Weights of a small mixture-of-experts language model, trained from scratch on English Wikipedia: 128 experts in each of 14 layers.
Below are experts of layer 2 (counted from 0) of a mixture-of-experts language model. Rows are named gate (a neuron's input weights, with its number), up (a neuron's input weights, with its number) and show model dimensions 0-159. Each number is 128 + 32 x the weight over its row's rms, rounded and kept within 0 to 255. Numbers have three digits each.
Before each expert's rows: a language model's description of what the expert responds to. This comes from a sample of Wikipedia text that the model never trained on.

# expert 21
The articles a and an, year prefixes like 201 and 198, month names, degree signs, and spaces after sentence ends or before numbers.
gate1:105084131109130116140142138120142063108106090150146116104085085124208081121150120157160103099185105105080155169158060131138156163160112104131130125078116139151118124110083146201121161137095128091106151137187053169158100155105155088144132124113101149141145123154122119120178002074096149049124071121110109085146090169073077136123110133130127097113067107070111172128100118108185124128067134120131163120121167158152135122159119126115097148150110101099115171135161181124131175108141143
up1:124101102128153123116095095139139164109129108128134118165122130080134200107154130145158118153079214116132132139126199187127099100108104119137089077143139188146126152150179220147128125100072129114130068098190132121091112100086139139127109154097100136160071227149115101122122101185164166185165092152069130102138112052106095108124110118089108161028101147118126166144119137131141159148154121144162095151102116136129109120153118160129150120137144167103072111113120106151191131177180120

# expert 39
Colons, equals signs and symbols like ±%, prime marks and bullets, plus label nouns in infoboxes and tables such as name, Episodes, Position(s).
gate1:152115131090151095073113114143113126177102113211087144110162153126121105076126060153109152139123148133099128137109171156060053160114118083130194087134081113141135131114158128103134132141143109131102160167112089139164214072144149088096112149172137081148156125222119114137123094159172076123117131153102132130092165150119095139091105129178119161106117081139069150128132161169158134127103147165131144172166123092078106106137157102154127112107133109046079081115117151147146216108148073
up1:202132131156144108099103147125100109142085143167072129101129143121104119108105117163136128113145133140092121085133073165069065113134109045157184087125088144175172144061153098082123096149156161161112122162145145135155194132143155122141125125160151077112143112173152139146137145126147072101146116151097129146143128162113076154123151135245145110138114073153130169147095066179172117087135099105124102178171130126077138102105115087143163120122178140073126068148107075101101117090141060

# expert 22
Copulas and auxiliaries like was, is, has, would after subjects, plus head nouns; strongest on Binomial in taxonomy infoboxes.
gate0:102118149079133130124096136146119186156094132180112139151111156129135199129108139149107175132115142186080131079155121088167136107139078114159185099145135159133168155146152129126126107145068187086130155107187109096151148141151065121067107137150097137123160167150088122174093111125112121091181087138103180179116153099217167093155129143142179160134153034066152131163149130111124175114162117156130119130105128069134081153081135110142091137103174118139102045139079130105124091139088164
up0:168129102172150146127120147097102099092199121072145115124134088104127051130129097133118091120127127095144113160102131153079090149110166148112097183161135079153097076102085146085104150139231100138085121138088116161144145119106182149166171096094126078127110106104099130123136157142181140162072172130187064084111091165053074125128176130134060078142089204170129133084118102133131085145121142103138109110139094168112165146140112135115197077147089133129151154109145127155123134134155155

# expert 55
Closing parentheses and quotes, unit km, chemical formula brackets, and mid-word pieces such as el, ar, ly, mon.
gate1:135142124182136133101132111091099101076149204160080124131128089150145155134126069104149125178103161134149125126169109098164169154142191097072110138115130074197136183181130147186099116116143114091150140111133072141106112113100127161111109124106141165087093102165127178118134140141102124108162112102118140081115106128046083173127100116086091202109125181087095149090170129070093101082123184145139113086135113042135129146120110189089147107138138147140066169100108094109156157135130194
up1:129137081145144145112083110123107112069164114147118157163131106106111217119154126168141147179084157135151103112127136099137146158105147100048131130117182122185139157171128123157096084084172094141193114127171102104123133088065128144117140133114135159115109117118107127106096143142117054129188112117107119056142100149086069144120119113121079154139119138071135164077135111033121133093139198153170108169127101058123167133096148172125131096110144125161051167123086098077164167103140166

# expert 54
United States, State, County, km and coordinate minutes like ′W, plus numbers in populations and times, and Political headings.
gate1:115121155124125149147114159167130174129074096093187120103141178145130151141105117126132152152190110147122097111108123103103120169116105178140120130119207123183163118092127197137056142147147145127131123115132153123138156122139123101153163007139050073139143102135126110171152089106119151110144079177147132140108078182181131083127113148157130130148115109141174070128141159054123148068164101154107170122167110116164085159118104135072176130185137137164172112131126199113102050114133115
up1:083131157128126147140123169139161171134061176132144116046184125137143158104082155172149150176197074182169108125117157161123170146127151126144148066131171056136110141056109179119099153176131146090117098145139159146169137098105122123149155080064124106128143131120106110141134093128082114109126114208125149106056101139115149100139140138107170107151118140154139110128147153154106122099185133204150082093192108112158144131110122135067181191210159157136159129125155141124106076135133122

# expert 51
Closing parentheses, semicolons, quotes, commas and table pipes that end a field or list item, such as ); and | cell breaks.
gate2:118118181140118166161145137154059160156114149110166144060142176123071142127154115096163119061136104133161173139121094061156139153126092188158109140115162115091108071122143102170155146088126166096147168123146145101184135207152110142103058173088138109130107102153138187128109086120160106151119141113140124127096169151181111058090115179125115071130076112140137113165117141066173080185136123116133128142106201170084079078136142102063118166093156150118125097157086108123113117119123141
up2:172058125128171183116145143163164145097135127131089140118225148128127136179140117107132189165067080122197172039144137167150158099151105157153132144124150076160114135075151111146131108134131105168153086120119068131122151147152115129071149096182180088120160133140157094158173101101124132138169107134129189148183123084117123189150124142173120118124159126148113144103097122089073160105104143148100107076153124118181086093150131152111127112115152119133053156124169091134145082176199144

# expert 26
Pipe separators in wiki tables, especially runs of empty cells and numeric result rows, plus semicolons, slashes, percent signs and dashes in lists.
gate1:136161046176086144203098132119101139143128089150160161082094092127146191149133121109134124114147098083035149114099120147108191125140129164076170091087122123141132103169093085142135093164126161125098160093113138156128098152087196083110136151145074128072146129120105117093161083112192136167131114114125174136161121150138102152131088132150146158118063135147094097154126124075109100050127188144160149143145143112148104165116130176101079175168160142100192103146162147085096109182129169
up1:112174087209118060144135118145124110102087092114153228169116081106158118140104129108091103128131063076061117129094128134135139123131160090073122138091101104124102110121093096151138150116146177103141146058076131130134136137148126100109157114099122161107120127129139146119124135106125128142142148111030101154113138175153071114125113059154154156100163114116137066168145125138126066059128181170162184189161153144132120158158086104136115157126124126099193145131141117078176065128184156

# expert 61
Country and nationality names like Germany, French, United States, month names after day numbers, and digits finishing years or dates.
gate2:156093177114183132136105058101122140057070161129122132160145129156099083116150159112124176088134164111114157137110127134136126171148197133116127169165114170119125087101091052137131152048129089100188105117134115089127103104173129161114156068136139141121115120117099114183194120151152136094145173125161174168120143128106159108170131118116139070169124108075127101082156112100188097155128142135068110062159135142089072118088120134108138150192121130144038122109133117144166112181191120
up2:143114151123165163158132126151114126073049141171135141132203143126137130191045158112155153079099125148131180098094115152120156174102124171096104139100138146097141137040103097142141127076139110095131076115130180115110040114184068125111153087160122158114095136162077111112126126168130142084177121170143190106133160148151131201146129101192167026117153110087144112135073133117159126157133153125142103119153124101125084134118076088104119149137126139116104173154090126139170108127147152

# expert 6
Descriptive words and derivational suffixes inside noun phrases, such as -based, local, more, known, -ated, -ly, -ical.
gate0:158104079100074157129137104094080141121118138099116121123117145178080084102083080134142149123149107111110104075120126112151140185123084103157180100098149151128120108160138179130096152147111145172147136064047084144169236118150150147143091059140123177153120104120091151109104153076078150123069140110157146153105180159204139119085205135143074122133087143086175136103161167144099099121133121140139119100079112161107135154096147162128154123119157071165145154094180104074146107119119154
up0:083145159191176105145128151145174119147120125121128157152130132096110151167136194151123060136103167164145197124140129144099129111178173156123054146149116145137154148097129101152175154101141130096127125215169176145120053136117088112103169209111123092106113111124164097154179099193155145105188107121129084095145092075064123134190100101134165138080147077170104109120133087125133149077120118101126162148147140105171118133146131099124105141149104215067129125167092155179136111109134106

# expert 32
Adjectives, ordinals and numbers right after the or a possessive, such as first, largest, own, studio, National, three.
gate3:131138176141149125228105118135192137154138123160093148109144167126057181129101124133114155199132125108119140114105144167092075139134119152143156151110100181089111156122155133129156104136109105099156071141054196143147176105138083119178105128084163095105106128153142134076162126123110178169173192142122131108179163142112125129125159062120133155068134051094149087092152204190128106127094154181112157150135143109100158133124115068122100102167143083138081121112116124095167096136110173
up3:089081100121099131045146138121079158085140119093142123104166077124193005109146132092158120066130149142155117129106072120105132150107142133089122138146155109156146072134120057125074123100108145149135152132163072097127135159094146143106170136189099138156167102141103139186104104131170081115085062127102143135110145107136103117112078184169089139142121206200108138160107109081129108144140119108118089076103112177135123137129149169149144123140151160146181125144157155142142184119133060

# expert 43
Words starting sentences or clauses, such as The, In, He, Many, Some, All, plus section heading markers and opening quotes.
gate0:107144172114147091158135111114045137145075125115078166124176081186085127078125146156193085173171104064117156134120118125128155122166113103125129121058136083152172070180167110152124134074165145136152136126161183132088160142165121138104111162116094114128106152092139145212133083150154191163140132175094186177129202117150116150124142083171125166098123111159131114169094077130145124082146091140119153103162126094098150121129109144139077128123143096092140090140149088125151102207106088
up0:125159114171128148087141117158122144125115113150165138130178089160170142117121122149101073135149121141130221146118132120140116115134096091108031163150144114095095153113112106132123128149135130151131140032111071126100082124119070115173109129138134107128171094024074118147158088136157157116144086096138182083122090113218146121137087142182064113067133136119147145128144174137102091159165158156117114164147130170149043088145107148105145118121108168108106157124131155097105197115155178

# expert 28
Colons after field names in infobox lists such as Density:, Country:, Average speed:, plus prepositions like on, from, part.
gate0:174190144091172094140096167206090145128149087125106136150165159111068065087128130153129101169078196121165116144138080126135124161181129132128120116146132101162104160085173134182126138124109150144107137072181125111209139096152119184128078146141075175154126130112106182116168129102163087152138110090178105155115114082118130089147095111135060133116091101135127130130169082086120142130152073179140128114143196122127160176143123102106175089108173133105034140112134160121151129146145175
up0:098092213077106158063154110121195068133108128129095121117133117095140147158149123134115103088130129173113144127166129093125153152110111141086125065157162145104139081145049140150223171174107096089137131148118139131135141099198122118186123112084127106106123103115165176089153158092052178138159107065103089132140036102141171104122125181116112128114087139117156184157123097072156154115138143088105155100127114124125153103078123065121123146144132129142167123161117090163187147145145134

# expert 5
Pipe separators between table cells and colons or semicolons after names and numbers, as in rosters, results and lists (| Connor, Fair Grove:).
gate0:157134111082062152172162156095204090114118177100108132094097129161155157130135125084132115102152151127112084111131126133062177165132143179105145082078208096170123114111091090111134126208095127146162136083146090132078132109127090137115132146119117089097131125102143149162162138199183118138116124118184124140116148133077094105101089159118110129150146157152117104145125169054112088150133136096121086135107084136181153160074125128104071123131045172090090114150174129180166055108133159
up0:086104128134122118200190155126131110112129075193075142164116158105146107213132151137108196129138114137104168111081139167085142131199150151143098153153164176076124134081108102135108181167143117086085129065173115124128100116129127119095182091129146121070135160118123193070161140131102167200109164154138138140085125127110143115134184143113108115125151141134124187099172113083128090110148192086142103140094123156166112088103103196153096095109142174182105109130105110133095084158162162